Experts of a small language model.
Experts: 256 experts in each of 5 layers, 32 clamped SwiGLU neurons an expert, 8 picks a token, a softmax router, a shared expert of 64 neurons.
Below are experts of layer 4 (counted from 0) of a mixture-of-experts language model. Rows are named router (the router's row for the expert), gate (a neuron's input weights, with its number), up (a neuron's input weights, with its number), down (a neuron's output weights, with its number) and show model dimensions 0-127. Each number is 500 + 25 x the weight over its row's rms, rounded and kept within 0 to 999. Numbers have three digits each.
Before each expert's rows: "comes before" lists some tokens at least twice as common just after its tokens as in all text; "comes after" lists some tokens at least twice as common just before its tokens as in all text. This comes from a sample of Wikipedia text that the model never trained on. Tokens count by the router's weight.

# expert 145
comes before: " ", " |", " \"", " Conservative", " MF", " Liberal"
comes after: "\n", "|", " ", " —", " MF", " DF"
router:490499519546486478495474491512514558464493510488460506507498480500475474481493439483527558519539481476513463500514541569505500493521508510510535506538523488512506462486503501491496534461471499491524515497501529493527471495508469500511464483468477534532491505465525492516504520489535524479517533482511463487541543448479521475529494552491464506467479476538480522532493506521477506493476
gate0:518528475533503497517532485501516517532445481467485494545510493524532508473485527506487505510535485504465511504436472482492539475489490504471476495524485487511514514528511503502543517507501493523463444495472496527549510475512480482468515522474504487524517502516527470481497538466503472505506445481487521508479535509560557527499485487528493474456572523494467494523510514532489480486480
up0:486462523493438511473486476488532462504483498527505500507492501494518472477524534510512505476539503508485549494447489488472534461517492507515497493495543537473508502464517528525486522468477556508487510484515499464481523506518540503506458499475504502494503460484518488492452513554495475483519542520510544469512452499485508492436485468498562477488486510498453465501517481497515501466486
down0:512486521510507494482499462456536485474510460518536492483512504475499524455474472491471534503490521502503470539506483553496449511536525487497501513533532498492491453509486533509554524543541508504467502479510500485516532545507476497542462467504497487461516523520493524459570458538491533519502504495546480486478497508479478497501497506540530518512522466480481500499517501457477523477507

# expert 65
comes before: "%", "0", " |", "5", "4", "3"
comes after: ".", "0", "4", "3", "5", "6"
router:485509518469484503530501519534487492502516465491488502524515492534512509470457539482511486464479465501493505480528496520478497466515505494530456518513476507488511493458535490497487533487526507484471551497462536457479520504466457480521477480541503513482503509471538442475470499521427504513506508458484466478485501492523497470507456510522529517458467501482541507542484470473532484500453
gate1:515519490475501504475517475481512523474469480490466486547496479488502483533536508538472502506496488518483495457502480555479510544528476443503462511506476496515512506514536525534497505526513484506515508514488500497503515539511510514520510535513483488493486472486467515517472454507523483460463486522519448525548578524522472468482533437526491460474520510497527529481507475522483533472488
up1:500492492586513512480505508495486554482513546529464523513503540500484500494489505521508482481493492487529471525509459457521524512502549483547508479501479509451513544535495507466509499539509490447497512521495524483508522516483448498449469527426489478498483500452488491504501499528465524522491480511509510484457508494450515475507446507525502519502516503500497527481536496506486509496503
down1:480501500454499500505475497533464515484483522478531507464511530498462484478500492488541511498504477513468495472503528498461483500502505523488513513515473531476520497501427512474470505508498509506467512506460493492490539508544515488548483512536481516492508489485493458441581485521496466465503562566485505521504495483459505531506507523468501501499467531505484478499497514501528440527485

# expert 177
comes before: " of", " in", ".", ",", " for", " to"
comes after: " a", " an", " first", " b", " new", " one"
router:552470522487509503491488513465502490513498512480515516498492512498508458533508470500504490477538522472516552431481483479482527494533486460543534503485480525461521527518460492508528440506492510470468504493507552499495545511501510543520477453559464529516496478462489502492530539491524519478473482479519529500503499459495478468502511499509458529548525513513513487490487468488478523488508
gate0:508504472492510529481507473472469471518517486509438514528497497492502485505488493466472518468512516494535486515484500471544484470528554487488489523531420504482477502522506480519509509500491477470458443546446525510489486515506472560511480535491451518485512496526523461496503511491489532560515493465498480480464495473530506541475490501484502481513520498511519494461522527533497484476483
up0:481494479514493491455491519532480483512504465504488525481532492484463491449532500542534532478485513468489485543483533520492527522540500497501488514510540491524487483534526536545445478530556490511508510505490496476489525526455528493524495549532500525505483519513504503544502500525546494516455486526506499499488490528454456484501527450514491525483503474508475548504498506537540511460493
down0:522495526469489494530498502477519512499515514531516508499501485528521457464507510498515475505514503518528463501512516483489509460533475458441488516489462509485517505482471516546495482551503522474493472441500511520472522491540469534508485513485449511524485496513493495512496524479498520505501456490546445517507476453479530468587464449477482485494474524477522528492512527500491509488525

# expert 4
comes before: " the", " a", " United", " city", " New", " same"
comes after: " in", " of", " at", " on", " from", " to"
router:492501513504482477543506515532489549467524490473549511488501461527463483496492467451478487462509515522493560532529483544493455481513530523536512468476493458529508481531472488452548493523505508542467480480522490494486521505526490498515487507524562501494504536489486523494515510476465449487504500481490526499500485495485491549475464532559492487525474499478491497471492517491527490492496
gate0:553475491510536461495522474527518496518502463536484464505491490512478523491492468474495520486493502512462520462555476495483491480473487477434503546501500525494505538492514547511523480473476457474523482475528473489548507525543522532491532524525495507483525474484519518536519508507501527465512499481460506467462455470500480489457508442474495505500490524522526504516486477490487520509544
up0:480458481512511516554535487493456473488495486492527482496476427465483483486493488491491522490521506517496477483525495524466582492517490523518474485519518457513476489512470475457496480489528499531507474525489454546504508491522459515469499491464562508518512469502478479515464537511471525522480481481545498515499517509526477500511504484550542475505481472495526490501504511456493482503469
down0:481529517461514488539485509542483451473444458550458520492491486541507505523523523514537511470514485476522523485505487468496507497502504535479505510509496506509526509526497486519500492533515500528493458482522474485485484489463431504502500544526532478510514490514508500491515501495510544504525506450501520496496477514465505419495531521475493472548486519508511526534498508523502442443502

# expert 224
comes before: " of", ".", ",", " in", " and", " to"
comes after: " the", " his", " first", " a", " The", " two"
router:568492495480514448515513479475479507487532551496508531513509514526530486521520468494530530490524511494509564482481506467477524482539539460531538494516479538459458530475461501518498474499484493474490481453485506500506551531505511516477478473541496525487523470503462490486503475485481491538504484516518530500494501503466539497483477502527505517521511473534538473462487467523466504531513
gate1:534516496514488468465499453523510523476476528486522488538465467517526461558498468533525514524527474505563504492513487537536528487518501482498497450494533448475492474492516491501534526506493521493488496515480522542523508521494512453502497517484519505556470526499455504505527507495506490482496491528478541521520550474491523527536497492476496535507474513459488493487496509486539568500500
up1:482505533512505546489501488501485455509518506538484491475471545520480483476467502519515528482483487503489499512495518527455454503514476447512503476484540520515519494493475475586465504510461510509501523542537527471498519474500543509496510491476465485532504529494497497489467475489498519553490554537454490499483505494482541496487488492534486518507539528476527484549492522484487543533506
down1:487493589501486501519480494524484520534510507489483476499462561525547500504481481498492520443515503502485527551508545461493534504478520506551541482482508492499455504510477478543528486478499518522487485497521539534526489494468475471491506510503511483535495467524556524514484525543522483505493505516464494510462504495522534523481455468519481507508538509516509515502506520521492485455521

# expert 37
comes before: " ", " \"", " Total", " —", " −", " —;"
comes after: "\n", "0", "3", "4", "5", ")"
router:494463512502477488463480495503487477495497470476455487518496518511494490534490532462479536478458478466528440546512460560462485494543490469524517540533541530526526486481464529484508510498507498478484476506549516516459515521477479484549451490473493472530476502493525509487506508483491464480480514505515467473526521469491509497522508507522502546508458493525469503539490477502478490516473
gate1:473492523524519498451522481499518512504497528497524487490532512502503552529460468457505511543471467500488514500493499497500516503523508477477537504517500506487476490496496504491418495488460506504485488460491490523503518542495548485485508492511464594535478545506489486485532470447497527466490504538498518455530494469535468468481549529474499528483501470490517523497495516504513508492486
up1:475531509530502509503477494555531481449499513509507508475518497500501485525524506502476501499489504496528475550474528533508485538468526495517537515525537508503512482524506554523516532507529518507447547484510518472511520509465528540472528534458531450484471493485511486517469434517536482532467501502493475466495472482531516493480434484492523506488484503493511532523509536496521526511522
down1:504474479560473515559515481516502501517476491490493481482529516485527484510515508488500547543491464532483538502483478481533504483512465553478495475518495475502456507475492514490519479510528550518485505484492488550489539469505519483482493489453492524484497481473521513500537503467485488555505533528481519522516471542540538505472482522471499514516436496515528505457526486535518482463519

# expert 239
comes before: " |", " ", "1", "2", "0", "3"
comes after: "|", " ", " |", "1", "2", "0"
router:488469491493511469482483459530493470475505503490480487469486467486475466521462487500524520535502474496490487529507526566498515518552490495536528541532527499527476498480496518470517491474461479465506541506484484479529432521514484487510500534463512515477450475494564516479495521506522557466526533491481507466537543500533500505525496521489483523468478477496511517523497500533501479519494
gate0:548529475509499532481488480540513505475509492494505508504503508507501466470530481444485513489504523449517505508532532511467539518505519493442487455521512504526496512487513476492538482495496513495474528478534453490477462520472461482513487499525471473483502532495486501480504503489504488478535545503515497529514500492520544452495494480471454488511503465518465537415489480489454546520488
up0:512488491487531478469485517493490525515515464443474478540462479502521493509534488509471489519489511517529535527531454481497464506481497492501491536550497485475523534566478514517489501525529455544498487449464486469487460450483487510493493525521505461498471520492523490531486478487483526498532519534516482535534486476542489528491492506504504500545506530516486533466510517466476502483548
down0:477525487501474492538516473500471496548478485515492470510555509479521511548481505478504485502495488518496537519518495501502535505538479532516462501498515519502537470509522468473499534458505536513451473484470502538488503565466537431476488485488517505512547546501521497499526507452475494498535425510465498542484495478495527488511516497522508503481474503507482481522467471486503514483499

# expert 149
comes before: " of", ",", ".", " to", " in", " and"
comes after: " the", " his", " a", " The", " their", "s"
router:517490509495508440496506501511468461503524509490502520504498482516518461542538440485505516534509527464550552492496549491464506497501521458511499459532488535489480484509448511523545458502470487492473485471485517530529550541511522503497511494550496489514497462497469518477478467482521483524512486509473530505528529522471534447464482480488470502509527491518529481473484507508487512514491
gate0:503456520498523481534487490483509531494500531503497526518506514495469475562482485509485490483487528474493498520524526555480499461499500503451517484466486495474481473488468539470497503542432467487524479509510493491550447516442482524512487509514495547483481478481547469519502519494497486496501508552566502510474457516491490489472484496478465497529472497529534539501524489523478502497505
up0:501519486497490504486507495529521493491518503507494463485552483452482494472529516473540481501548521525515501516533512481466506510498464516500521513460543468455494465502439515502479484505555496512479502514518501585530559475478486486499515509502492537500516519510452516526525474510524451508489522464519496499503519457543503498499534508491500533514498540468491523474495491486543538503494
down0:486438537506447484519490523517480477484478525481510477484507467496510524473519497500485465490507515502475495513513514461497477487433472541481466500499507474490490504493493450473478476507550543521450476507555512515472489470478513510503534482490523558494464531537509525481513484492500552480519504540512528531498520447462478469495492487492469510515499501468475496483500474475486530489533

# expert 55
comes before: " the", " a", "′", " June", " March", " November"
comes after: " on", " to", " of", "ing", " at", "On"
router:448470535463468460519510465529526468484484476464515505503463480519534474540471470468519465516494510513511494514538475536506466468517505490506495509511477486527534450452534464462497514505507505476478476493491528483480534531485489466526467527547498505475454513492491475507491480470491478476525490482452479476509523509481489460542460484511491525468468486517498497499478501493510459509464
gate0:537515487513476502517520483469502503520530531546472510527483442483510521533514524478473483534507498497473482492479511471508501503462495501500516510429495517516505509503509507491468498502467453476486535529510506458518515444511502482530497487487556534522498551537483462541480519552472507536526534502502507509465493473505513520532470538520542489503487541495495468457513500526459505490488
up0:543547477494519489450480521500500475496487522537531454499484524467497478481492539505504462485492486526490560512480519494487499520466479472493504497482497479512538466542484495501511498508532472540539502523471554502524479554514499516482514495521534487482476552487488485456488451476523488514462525503502506493499543489476532512516505483475522484552539481495532541472517530489494532468494
down0:439494511499551511443518521463547527493514460513507508486519504499537519517444484478510558491497503483457485496503527584499515473507453481472482478488532496519534489471473463532495538486484522504497498496527520537504502526496481527501485525469539470532506512515519521542496489493514473528464505515506487467446510500516476503488474526491504498507511511523505556526492519502482503483496

# expert 233
comes before: ")", " |", " (", "\n", "–", "),"
comes after: "0", "9", "8", "1", "2", "7"
router:501526514510476508471486530495457467493526501512500473510501485524458503468513555528475458446534453533554524474496506475474489507450495470535550517477519514534519483476485494477476535518536493486484541469491496465460484496493492513475459502493496530504500498479469523464496470521466506532513476480495497493486500476529480475504480501511543521509520505496528488508477458524521443542488
gate0:533516505489487499550496502472539482484547533505491499524459493489542483493508504505503534513496500506536538499516502463499504475529505592496527451485528503544519534477471520489506520531509487486474512496469470511523495482477509506456496512480466492532508525509505514491526540474533504481519546522491471491502529514483528438517538509517501515503505523523504534566501553507516479478495
up0:527505509463463511475536449505505486468500507522493472453489466478495460508525504501497454474494490435514498476452510515475520522467444507488499492486500497510522439511550496510484508480497469476501484480510471457480517558487525521526519533512520519516449480492504503467486489492497495506496519476536493520460525466504485484511507485513504469490529533487500444485538498504444466484490
down0:471503479449477538475536497491530563542518521486498487527473504455455514476505513505465541484486539478512515516457523516535516447500522465489480502515515505503497463518488512504540496501494519530481494477490542536505479509493496540516545491521518499503493480430501531511530493529491497481466510486502551486504530488484527479485502523461474460500488457510500493550488473543511475505504

# expert 206
comes before: "0", "5", "8", "4", "3", "7"
comes after: "0", ".", "9", "1", "2", "4"
router:459473505486457488540479518528483472475539475496479507528505537529525496482475550500463476504470453503490502452536498505503464485517538498517494533495505506478521494478504465484482538491539516517491521540485537462486454507464450502512465516490509520517535493486556464467502467493476539527474506493500490485520483478526506492504479481505502535486525464496510534541502452493508469545498
gate0:480451508489491467478511488527485492515441488517487477532503495486511482532545490493495488543511549504514517464524477491530490473495515502479492484515518533501546512504523485527475517479485463520486499530493463521505458484519468492554508526519531483496511499502502448537468508494500452502470460497532502571526483453540461507483508535481456477488468510511540503511508492511448495522492
up0:486534524532550496545473491498529497483537504486495504554505522495516473518431486498496530495510461493503515488553504466494498494558479516533534486520498490551491477516493456496519479553514504517491537505463487524503499505540485516468512510490475512494489515512526480495501489472497517517534479509505533441546488538506469509543489467543483460511494463469499472483486520535517496479521
down0:520454521502450474496490508447501497505481490490545528485483450481548452482519489502518458513493462504445508539454516505530479530492485512497507455516516492502505469499502486477487504516496480496491495496547464509501512467516538500547500524488546525507487524534465504532500519523482490524446484490535515536494482495494487502514509537491507556503489530507437516480515518557522496501513